Experts of a small language model.
Size: width 128, 9.82M parameters.
Experts: 16 experts in each of 13 layers, 64 clamped SwiGLU neurons an expert, 2 picks a token, a softmax router, a shared expert of 64 neurons.
Training: a variant of Muon for the experts, 310M tokens, 10171 steps.
Below are experts of layer 3 (counted from 0) of a mixture-of-experts language model. Rows are named router (the router's row for the expert), gate (a neuron's input weights, with its number), up (a neuron's input weights, with its number) and show model dimensions 0-127. Each number is 128 + 32 x the weight over its row's rms, rounded and kept within 0 to 255. Numbers have three digits each.
After each expert's rows: "mostly gets" lists some tokens that are sent to it at least half of the time. This comes from a sample of Wikipedia text that the model never trained on.

# expert 11
router:101126164114129093149121147126048096155148208147115121144143190132120178146174148099147137213061078187121129141105152147104144148175121134161132157112112139145119163118139110131144104162131106093118202069210134118086079162082107129150095143153112085138144142120132100095108114191121126129133107105086132153200158115185132161135106098105102077114139124077082116149095165144091123098188
gate0:073077119104168147094087176103098128091160101097150148129151084124098095132080145152109093097084103165158115159133163165176099108178106140093131149111118184113139081159171088131133122067151139128154131090104098165163150050163109122095111182132181166070127118085089138089158119135133072088063079125108135107147116074112151082083095150123140120130133106119154098141154179138214095134123
up0:063151134105162148129104187097054123140202156088119127111086181128111124097105153130136083128112139114138078137144164115122141117174154151150121123088133148139186084100138133110130101080128119169177151078125172159178129085108133170134125182139156113111148114132049151129175161114132046097111153105095125106136128135144157062072134142142154143133102117128033136139214158170143136138080
gate1:137122099081097105128160156152098115075119101167117098116084190137160122148079149111103107068152124141169103086116166100142165129175142122067130139091100109079132138143151095142140158102072120121119125134177138143151179083110104130062129132135115134115101138099095181138066144156143089127056094092142149106130107105107208162115134153080132131110097158110125085195078135048105193099192
up1:140131103165127117129087107158088073114183141191150084131133122083116123126108066101120123144119126167181151118125161098205151143141143112035164142114148167131095138153137120161155097086118178123121108086131133098140170080155133093105144126124169124130115087041091120141090116146159086145096117141098175109188101144108209172145119145193139148167148104099113106220103131092112119138165
mostly gets: " (D", " FRA", " began", " \"D", "°W", " \"The"

# expert 10
router:132088108105144150117133150076165162155059162115106099109144178188124088111180089136131127091148126094124169114133153149079109083149200122128155180103146109128110164178110097129114103166170159126141109150152195114124129130126136103129161082179132106100102126108160062105130112080099153108106132084178190152146114088117096132060093151142195122121103119058121210172168170135130087131101
gate5:183114087143142168129137145153165108130096121083096070112131124148139073123107119154147144059143179100184123155176157102176084161154188173095125138100107136197133107185142100137112128168142123145134185149127177193128136130146164121130170095141145135132127126187137111097168162142128189057119080087175144125168120180095163177090085122125155167144143105128073160202092151123133138131110
up5:160136104112162164148165117132159086159138095074143072094087115124093088175133072161125119125143117087172130136190145161180122182133182141150147135115127134208090076191152109064127107178167126152125152134100192157161167126131131122123161113114105178077132111180126150118178124181088195082134117130150128123171097193131143135144105121156131213167156090136092155156139126135146145140131
gate6:158127166153123146086133137191134116119123087098180078144088168126053087124121082124096143093116168117147159099152189180099065104141156122095187152099119156153107082148133121145199131148167156161198066092078156114124140103140095148136122116183138166179136128134172139114182092093116113132089151165170129144138121183132082091092064153115147143097099073158133112118141083086129111107135
up6:150112130107070119101119170144130139174173072107158123142107106133131112152131127080106068102185134124165119144145169147137050147143099167128183185146140147104098074156116144147119152132099150186161030112078127134089131137174112188110128109139164169195143175133092116121172069096159111114106120155150164179099105134108057122125096113141151098091134089162128144179124057084114128116127
mostly gets: ",", "s,", "e,", "),", "a,", "y,"

# expert 6
router:188111123167155129090141130106146168086138038148165109110107094138147133129126078134077175119156164181174156124084123141135093066150165120141141130105183090137138099130138109126095122129055170102086072124054137106151162143104128172061164108165128148089135141126155077139137097054120145167124095118090141109106077110165141119128172184132136150140110070079152149098099131141184167151097
gate0:128130113119128164092178162140141121114143163184136112154146055142134052099147118098122097116123104100121142096137129148098156050129156104076081163132148077099108124160122111137147115108113146135158129114153169160094222166150142086132153085092105137120087181129152177114094112154127070108102170171070076138190163082132142048145124206087105100156150135141080129136110145177132110139143
up0:156122148182170159149128172176167103129109140136115120155172086160168114083167092088112087141101116154138162072073169176150125082131129096172114169116101093162112091137131185177135073163093207144166083141140178150083134141123135131071155138152083116134167126112153080102116158132063052130115177114095089120111193114147136164111103184116168128157128115163109165123114134127123103079133
gate1:098138122115121141137167172135112073131116091141110113095096124139175114174097102100077130145077151168181068175123151178152159148171088149179085078170139112176102101098177062128065090166118175116093140088095171071168075153121132121141119124142125124116098130118109124074130136136114106130128103072112236126070116109133103131171175110098096128144194159131141107114122111124158105142170
up1:133158105123160132158164115121144084105123089119137139084130122128157100162125103088095172122100158068167104177124113153169159152171130113167111089139164097192074092158157096072077134184139134067125141059105130111140136130144189148124142171154120101084116136144111076122091112089135086072131116070084218120119138110133146126129190054106163115155149129142169162144139065097153145175148
mostly gets: " as", " became", " be", " As", " include", " become"

# expert 13
router:131126133101171160093123144099148145140152147099086130097102151125164075158183100086128131107143080132100161097175085188113087157114172088191101146068147097100124109129108113117145124157098116068086127131161145098066160141144115167117158167136113214107016106123126082089093114110122186163149122105165066082087141083133111123123160121164101109126119117129107164110107115163080135157080
gate0:154076172119184120112155168184117087161095136112148086085170173137139136123080142121170110100065154162140129065139157162096103073176151123165112173159133143082161134110131132136210118165108099062181131082102158151144131189090119125164111141177079131116099151153097141133131086143167115164091081170125117097140123126187088085097108129128157082113132130060122139165125140121102172096089
up0:111126107080156097151082153099147096172130130113084157137171137134088141096108104065114099101095091148120095169165091100150160149094122242158183103115117065107132109196123112182122090151065144166128125099148166120093135146102170154136163140163119176116144148112114141149131115128179139117099127130102131179147111140155149194116111190096112158158181124120083143172125084184068117100171
gate1:122122105134154151152169176047102179107100099108089117127154130101110143199121117092187098131106147117145122132116099066148090150128125133166053131128147172091103101104140139072094144090104169120201157132125169096144129099074141149108138157097168066129098111174103191131163159158141124145093209130105131162133154145147183107134091079101158139158179198174122124107131112145170118146084
up1:075071137114116140169189079097129156182118121165135151135089095077125143150134100048169149136078171192148157127091148132196097112141132165145108085140116092086111117146104105117108195057082150138125212119194129159111111105122080125128148124125148125111088116122174110098149097097137119116086119099124120146167180156148151183158143166100109116105119154174099173118112136177174134149077
mostly gets: " El", " Paul", " Los", " Le", " German", " Mel"

# expert 7
router:111121117157175193106092126155135103088154137134072115122151093106109111107091152153112064147160126142074124094173076115080103209075143126132155145146100155147156107189097134129136146173046147138146168198102177142120138089080132125066159101113158189123180148132119177100104167155058164104091112108158136123075125103133110075082163126148103140144105175143129132128165114133140170141105
gate0:116100112095093112161146112163192099104103113202133153165164145131211175131061180114125117149172196170080108113120119066147119132123110128151154088145151188131114186125170130114091208082117131124125159148133124117141090149126159107130104127099146091132123107112149110095135081088186145098182118133084134173106136086142117182187097145111146158106168104076093104096088152190120156129122
up0:161091115130099108139179126131195149132139092139121152106186138105172131135095110161115080106151175191091127129138137111133189206141140116141228115157212139126107154131066089095126217106081136121156128100125114121153111106145151109123113147099112120136144184125138147101108066109178113145175127104088143134081087101129165147190099172128110132116087115146078149089115171177158142090122
gate1:101139128083115169192105131152181087091144119160090128172163152168181144165141131102110111095145146121140116129156113097151131146054195185076122146113126143118081099081115154112145096129142167122084153108173077119116106116089134157173163169104181155166181138097105141125134081133094154115157197126158088118179126130171167116131138136085150075166123107126202073071156126100071145092122
up1:109144115092162126119137074133162141084127166167128141140152121125100065097071165150135123067111164112134107140183156132099146166153113126154132139144117139149129141167130109136101126113147136109159149117092168143087144117131208121137132139088207128179190182135145158189128142153081130159151204155188173117184080138160124110114149138144185167219165148118163207135149147106128141134070
mostly gets: "\n", " *", " Succeeded", "\n\n", " way", " addition"

# expert 3
router:103114111088110093164149142125089089188143160087113139170148188094073177108121129141166140173118083156118152095066130150131155130130134201099067116129177120149122144123143140161124109126160187101116157126203111152106087178104121098196098108129106080119118169105154126148126104175141095125141139129136148127178148170159099198136093117132106097116120187126085092135119182183134046096178
gate6:093108108129071128122175096098131102126146180135097144075101115150136105146098110124089018182084190130142084169116129178101154117136128132107092106077138099109182156149175146156113113143092160141087069149151106101123113172121102118124184104175107136158131176142170132190057131101111097169147144115094071090129096112091129136137197102122100158138099091133072182144124138167095131143109
up6:168096131088137154106184122137148102123080139125088109109159127200187104109108145112094088174153112137113115140118147145194085140088123125150073143167187149114110139086186113125207162152143123115119153044154173122108170227097167084069137111140106106112177090142193166134139140106092106151161132108108135156133155168084145112133156144109115180154104150127112102131093117173184121107136
gate7:140089133123077127156131180151065092158091167117175154163181135132116113135097107096147090143147178119147108108170144130092167155111126160134113114102094137168131158116099096058176152090039144106140102119126118161108141132158159100124155116185174107113115147098143094157120073098159132191097177105104104129199178130143153179135174107042098066171148150118168129136074144084146142111134
up7:119117124132105153158147181086097125154068127112131182166114149134120159132095143165167114149140096130151138100090180137105149151122133185186079115093124162109127136153129170127105166106078197114104146155184172146145065166161191109125094130156112088138116070078164080109122098077176085130087157155079108122130116177145170171141148120058099041107150126140196114132125158090133112137115
mostly gets: " =", " Nominated", " (202", " (19", " during", " Phylum:"

# expert 5
router:097107115128134130133108121066059140155167157105073119097150138123108136087166142090168133117128116150114107152154097155068139156154149107198044158109139096137161107144140096117136090116141122091104130126170149080089156098132193216108079164135141188095121123084143119088110154128128185117124143108138089153149195109163157164158190097149101081098137116118192191117143159117067133149158
gate0:100139121127114157121104130147113184090136145147181095092180146146149159105171174057151116109085081146160100165127155151119201091164168155123136121093096124161159109170161078097104148088139066131073129183123133143114126152077136143138114133087104154153196118158171152117174076122114117073145102150140120096097143171206184132093151118118075200139118152185123118150111122146149178093142
up0:106170131022127077129155134149123152063134123170125158100188139148059132133192122046121127130074156096135110153103084147168095117097108122119121168132074131110168152124111165108099154127200147102096143119168110122109142075110190155138117130122110137145152149114144110121186133114137140125175142143100143165148184144175179145158117136135059141160139193137109178198122158130147105079127
gate1:089155130131112131155103059133126126146160074129159119183123162034146143122149140156148141156104145144151115168147155051118098076159122152081129125095168195141058117087182111149113131141133177096158141181159123123129109023180108149132151097124109129110128120153104056129141134131134141111081151176134169117203143106155116135147082119169159168103123145131143112192190130161134129112108
up1:104127142055077107115122202170137161132151142131131149104112145097159174105033108169102180118162138118094141117175104089162085133124173136095144107140180158119168143161142188111126164145124186141103159163102131147168147083190101128112119123111133175101185103121123099134160192146087126081095139136148137107146192140160152100140138143143168136162170137043116188187110114114128088113129
mostly gets: " their", " could", " her", " its", " ten", " cell"

# expert 2
router:212094201150138181125113106144139136098096140143116066102187187204107106086158136128155163074138112134111114128193113198105134143076104112179127160148136099112126111177118112074157138163063050142085105116124154069095173152187127124096175121098115165118116119124132110094139125079118128142152092118172146153163104109137129149101194115150121162100116105080150155119135124161146130116101
gate0:148178117099089134060157132119167167152175138126108140113116147079069098165143152092135107104104135125138095132089125165109132165110145116118125145156118183120200113154091117163139066167130157141211096108089057059203118164099154077126098172126098114176138110105126084159132120113148061099113078181146123157124113135151169130109074075095113146107102133089127157121164076149126096112095
up0:220054094099141081090094109078106143115100140146100116122163173163139151119160125100182117101158161175161121184096096125136131128086160162117114144122131113106163134139132119121142122128066138114134145128110085178149126151125187106125135196128101085082161120148148108155143131157140046144109150119183185171098106072175139118074139138174158159122140128109168163094158145176052126192118
gate1:125146131142070158193129179147102088185193102121166095107155177148077105065122118155135117097116132107132127110149188175094182127168131097115165097150143098147152167133141110117096140124172080120128179085091142108133129142160107102053152143138066109111121178090100125122177076145115163124102094120115104181113106126172125125153155113048113154168149135127071174127136113131182131107045
up1:134095174097110196140123186125104063129164088147166110131132143126068148084112111119173140086158105094073095115206132145101122119141116163127215091167136104128134128123203115124091128098138114119169122095102146109086126158179163127076127210100127104119106184135081133102119085140116189146099089084167127191119105135164118079130130121109144142121122081117071146094128121069170151120108
mostly gets: " level", " loss", " (1)", " class", " run", " ep"

# expert 15
router:153098174122166162098131117089116152102114193134071133129092138150148089122180120109135131121136093136085136137179077175112123117116136088210080169069111110142131131163126123112124099148114111084085121139149156077063150141111137172105176183126116208108030087129166092062102130138134175143124135116146090121163168083141134134123173094183095117101126093106152147082099126163086110156108
gate0:137160081128101186160113080101080095154139148173150117078182107155060149119136096074122104100086082083155190140126127074205111112138138124201087118105145107074148123125161134130130176111161134083123107181129132169209180096174136074129157118166108093125098118156085084139159121159132121130102139111102104102119150077086157091131109164152174093113109143123171110182118088119122115108146
up0:179132103128084149117070130160132128067137127132163147151096115103190091105092147135120170133070128124092162083114129164074131134126084117061180103081169095122129175130179139138118161064116114111142126082122118172180206089163167126126142112132093129112120070151089092119167142114138134190070117072122073070163112147107084097082143127119123167098108137149167116107126158111200154116113
gate1:191161178136119143095164147166176139132117107120132129143102051144125054167059139099130102147160123070122136071083186146164150135188141078104095088158135110141197111158136147100098154105147167078152091118150135152112108074082125138135131116180137173167112076163148071143168110092154142167153098115099084151126134114138127085140088127130156136086120110158076100173167169110086151160157
up1:143171126110179097198138106139205078110110117139061105149091182138093068163089136052151088132128105078161119160080116083147086103147119094132117163169118139146137172150200119123104149135086138118174171157109116161071090105098133098115141120136132104080135133161106134128161152109082162153137134157118096149103162058159177165186109103106106141096139072092094167150097088113119147152142
mostly gets: " int", "rac", " \"", " dep", " act", " un"

# expert 8
router:118140144176158174151146140110165126092082111138141125128121148112181157151123156137134114179114121080090145116136077170087102105107160101190138191104129132159114107078144162129111147123067148127082162089144187101145130128144163164111154081132116168133025101138156142134124138078142105141169078113143103188085171062142094117180120065167095113128086101106194189132110098146082121122097
gate0:112119082117097181113137092134155144110096167173192085089121068105145146150052064127158096120138103128120151122093140073168092108158144173156122166131110141189147092139171138147129131136109143123090165073147141170155139133063145142121111060164145108131132141147154152137089137102145106129174104113142075102102163088064111161189066160184099088126132124095119141151167097185127093058124
up0:126113098153086165102131082130161140062124137119165106117134122159136164124084132155179147137118144127120137123140133076153124115132169198103125117112158116193129059160163118172154122066118177136111131062143157135167142145057154195119142062165156098108115134132150178109093157093144129103171107080128082118126167073116134160213103143161120094153106160143138191113150081141166071076107
gate1:134102201137094120140103115170090115141121181120133085159159120113152156080068165186140119135095149090146078167130146141124150096107176150130091114104155123142105132134216076168138128160152106166178142144130163113120126175126122157154104106129114077101154119096208110134170147112150131056186093072145128168144117126151059159132075055122103123153162164097171149160157102100134074102113
up1:133163172136199116148134153163127114118077176147114123105127062141112182080044149194157118170121198090100098147125097118125153121102153148170113154109120128140067132126169153143157114138110176159119145122095131123128195143139130128109131057125179100112165104111128131190150160178129132112153065140120103168145163103092078154165079107162088086132160121071185140144140098107119063129088
mostly gets: " O", " Y", " N", " K", " Am", " Mar"

# expert 4
router:087128149143125134127099134134173166136102108146115174139173157110200106183176168126134172122097110116081113104227090114128107159092111120177120102111079157094094152155119160131079137139106076136115143081125075104099067112194179140091101139123110190126070111132116107096074165064143120163152135108105152144106142187055124156113145078132111104099112148106127070129152123119093143138074
gate0:200087136148063136110135113160140106102164143131121093122127199177169136151177146071112155115131128154083129159126128126134136094135149114152121094124070141109208097084142137156124163191126165110147114110178150164122157071123117105123192101084092120079161109142072101180124123127134144092173128089105108138049118177112140045109128167157141061170137119099141122068142099119163164129127
up0:137134109103071125068115158141056139117082068146100130120130069123129113116131131141172114152069141065084095121159073165078210080050171128120111098202120071119134098124125146107136152121147137154174156103074110177118132127132158152110139141086183133187146130160044144126120149112132079137142169134134113128120148131146126086130156125151136052141155156133137121155107143148100117055101
gate1:102055083111130076139087132143111071088094129107092084125158150116174135174091150090095145084121157176100139112097082086171171105140128119202077168161176165117155122131145108152156124096108134061166081124153161134102121149105122116075129145156162068114170129102073070170155146143114160151102140137110133092110152108141126133123185131113171115134181138201141162177112156106100125184175
up1:141089135108124106117126091102104155120179083161147101075110102103093073173130069096156156109160115090143110112095139187194111123120108075088106154105087167119119133162103107148169120056116161109147079109154124096190124146063157128135121193174133155181099098161118111149114138124155112150089137085150093105057106095112154118134106191090173136159095081088131100134183118124137162193098
mostly gets: "en", "ok", " Sal", "ass", "uz", "el"

# expert 1
router:079152152134095052166139143087079133106153124136149195132085034188183130167112159137097063128143148126145097109102160135180113160150097119099153088100119128105110144163122093093066115111132135120092088079157077143111131138155102133169148127069163106123093161142107132180107139124185126087133104132154180129142093125085116163152076158143164109130131144167114099172154051110063126108142
gate0:176152132095127095165129082168148107058152097149124130156149150105153110093065101161127059107151147109104168113123176131152112107122121149154111106157099087082098137145099122150070107123205155116095126125149157128130062127128139160157094168084173104160129157086114142137142146134163131060108055154087150127139134106129180075153060144098145171213099172176175155148110147144103091101153
up0:138190121128141117184158096160115097099104095125097164188148120109130153062078095162134079102174143127117154096141138105172099150138098183146153090169084113110093140111129111184100080147173117146123112124121127135156052105142120158160111133082174117143137113066099161169096151137137171106134104150109157141133123120110147098161096144048133173181075186143152124179112123100058095154208
gate1:119157114131114072086099131123100117140091101149168106117134102073149144116097108123129098130116121138183040061183166083152058140167091120135120154119114165165118145117155183147118123082129107057116113085135175132136176128116145087096134198104145103121094112059060106136076164171176113148165101135089159118106143153085133102116101134183174116148150134107142169174106194161149166135118
up1:091167111135117124099076117127111121169005115132156176099107117112200140114113154089135082128120158121153082078120094106136068191206086125136127145143094130155194132087157138126066100124137126078136123083134130125108144116104142085102133205120121117112158068060065117135093165134169110158126069170094161139152160158085123110144131117142146123119155131101139127178103142137148105144158
mostly gets: " and", " but", " or", ".\"", " while", "\"."

# expert 0
router:094159150158138112048084133134182153164117053071115122102083084197084162146082155137082152061131143158113119120133143167169096099156119094120119101139113131127123053126112144119119129152186118147149081150081154087119126155151148174147078122130154132150103113075168120154150187159135141115188119177093068158115185124112152125152087083137162094115101099187154132160101095121104090116145
gate0:118094180115126205186105145145164187106185141087105112097129151141105120059089112100070153133088113102086122153119181097103216152163103109098087128165141114170137112075127111131119129112084139181113147156063132055131133141140116116138059128123145103111196129079161094136180114097141145108095165142114091127144131115185132160130158095158082115137134149119152117139142116081173148072087
up0:131060120110141141154080146170139138106169156098113095074128155125054121094083105143132107092093125106125107175099156123114192168176082154149123170141169179130152113094144112121110088154116134165122137189076121055125106162105114114151092125101147073144197136074141093134186135144137110116073158179153156130192118121169128125074116128118090119182154099130139081141152166110161098077184
gate1:147109105136133102069154139187095156091177118133142160107103118090090131124146124117067161125103171133087100167081140137102202165090136102123109162114150132164120124069119134103183067141166096100156141179149155144102181115111142144164111174159147106161115141105047164084161061185140120130190145128123135157129178132085157088092139082113148150085071123146078173139143127101129174073120
up1:136139099078145097111132096113073116142138166143184140097128163116092193111133074159101179122114176088146123189069076107112160182084158165144121135121159164127135165117170187142195154128155104115082093142109183125180097111103098108095080165116159075140153126080149121096118055098095099083151132169139155142115129112139153185084154068135168144119084113122157132164156112161173112127149
mostly gets: "th", "'", "w", "y", "-f", "ome"

# expert 12
router:125129095095135125149168143174141123150118159170177133135108076109073149177075065176146161125165147120122141147105111069148129136141124119123163137102141114062107172139120158148160138065161065107158099196102095108197135139104118124125098143148153076130142109105118178084099124082154051121106169117136084138058120098130103042144150139153107137155115079179118118067116144166090174141137
gate0:116087107092111099120111088129232190102184140154099198126121160141090098153124145099151065211143131126151128151080113115120109112128064141081136187155150153154118095103137101152096190128164146103112159106113120141115106192157138111140132090191195088154113088172152109133107121088142119118096113131091165136097180122140140146201192131120146121088096112131106111152143081115089134106142
up0:090106141118162146154243201182099128153064091156168141144164102121148169160085160096124104142104164146150110115178122123167080169099148097129138105132117119136129188159193123101119152125084105149087126068105115122191135123113158167041102158097082126106135175176073094131091124128147106169114091142163163120162078121131096141161105128098121149161161126098167141148147094133126118151108
gate1:138081127150111147144121123118159140095094112138156154150162123115113147163115090128160115154142164125143115150097103112119115136140120138106193149185163101149103145165141148149135177102181128094172078192184124103132100120120190147147097078067107142150131133178188095164150146089074055131136079106118129132098143165109162145186052152179168166129095181109121093086096022121141123160138
up1:109142128131132176138154134135126158116165147112140122154150098084192184157153160108115123142049127089137137123118142113138093089151097145217173121093165141135132177077117162181112125148157172153186148151140129141125161100100170099136136102076085147092141141160149150137159122121093125081142121175096109128187156148092141083190025087183134129098086116137189163089098124141192117104110
mostly gets: " in", " to", " by", " of", " on", " from"

# expert 9
router:116131115082127135096117143113071160110079123135102164134134152106158143155181156080206179153132111118107130178171099135095128092142072096193082177103138142073122168133135163131151131095084085112113103047110048133085154132130175142062153188139103165162050061147114117091124139113123120151145131120118128114117157121098132169150168073139096089112114099118194123157141128126143131173145
gate0:118204111122117113114138118150127066142064136099163147134165127110066107108108087160123154084098163070089120125154160106076103110137104124099135085082142146126117078114153127142136120092069141131129135116116030159182170146167073117153107114131157153139082166146142144118121156138112189176030151144153087124166158105122099110097178110137132145105136150110103131182163133103207152067115
up0:151101126068176138183126102132155105128085134155123111116127107174105146104084078138087159124216069112174102157139168205217136132180083169110088148094154101084126174127121128129182128143121149062114112058114080167163136140174155142131158134136142103176131139121112158071104095167127121130091148148080108122115124096125129172159135069146119150101158136103105104122100106092143105065142
gate1:091165112134146120124154122137105127110179154140140082056156108169107187148105100078110125097139167108144121184104125177127087142142173097149202144107123127128234129158101148177099138059088125151124076085086116113144072043143145111122171129125108114174180150129097136117111087162081114111159110156116188106124120125142131112108143102090107147140224112117152105156100127092146092103131
up1:096131130133133117119147121105111105108120092147199157057113162146171138120141136100130125137151165107175123196165155117106121072104142097133126135147145146105138167182094128180067110109122113096196117117087081130115162136148138117117102128099081075081168086153061125111103138129160122095176130119159103142183133135134133178158145126124088085168117218079186125173051107111151179104065
mostly gets: "ert", "ift", "ire", "ys", "air", "str"

# expert 14
router:117206146157102122102093135117103120145176087049147043105083160102062136097139149155106098105144167129147167099107182108105136160133169088107128088125093116208128022121081089102124092118142078142152138112107145121143126154180086127220073109154109156130128132137117137133143146139112146115123115115142103059106106129149126130129109121107092134137084115148132083071114143136124167148066
gate6:121130086079184097136145096073098154140177184092141094175197195083104089108137129121188154132127151073116125210137131153098185167152122157111124169147126157130120165100089148112118142106149122150159164075165141149103090066116154152150102144132162077103143133102152117146153135100089136139128167140119071127148127119165162161089068159106128123109127161191132148066150098077077110151176
up6:087128114105151061184100156079060118141127110134120091148152233108090111113106086090184130144105073103123138199135139119174123159180088125108103151128135131164188170117113102065129148113147128179126134121129139089105122088147112166176141146147114079166127121105119100153174146082114130134188149192122099099146114154156153140119060099111166145126133097164166155078180141124080082118136
gate7:156084114149106183127080144100100169142136135081141116150220133143110104128076161131128093130098156178117173125044156104166149129145179180114188088142096131153097102097157180123152132057166164091170084063103137134124130139102122143101192109100095103146107135095121137158140101178115159171109151152119098142146078131178122106162107147096115121178133150061132140076091086100162095110131
up7:091104113157115121153116143070081123175120076137151131107127159166107122049156119142138130196110109130076147126074150048201152163153119120115137097116164139156123126125147193131173104119119117093185130080119140089121082123150167148086200126095093086150132150089083062143171139164147103140163121144150044133144125146152127092093092087120125110151118148060124158094144145117198110107134
mostly gets: "==See", " Preceded", "==C", "|---|---|---|---|", " Website:", "|---|---|---|---|---|---|"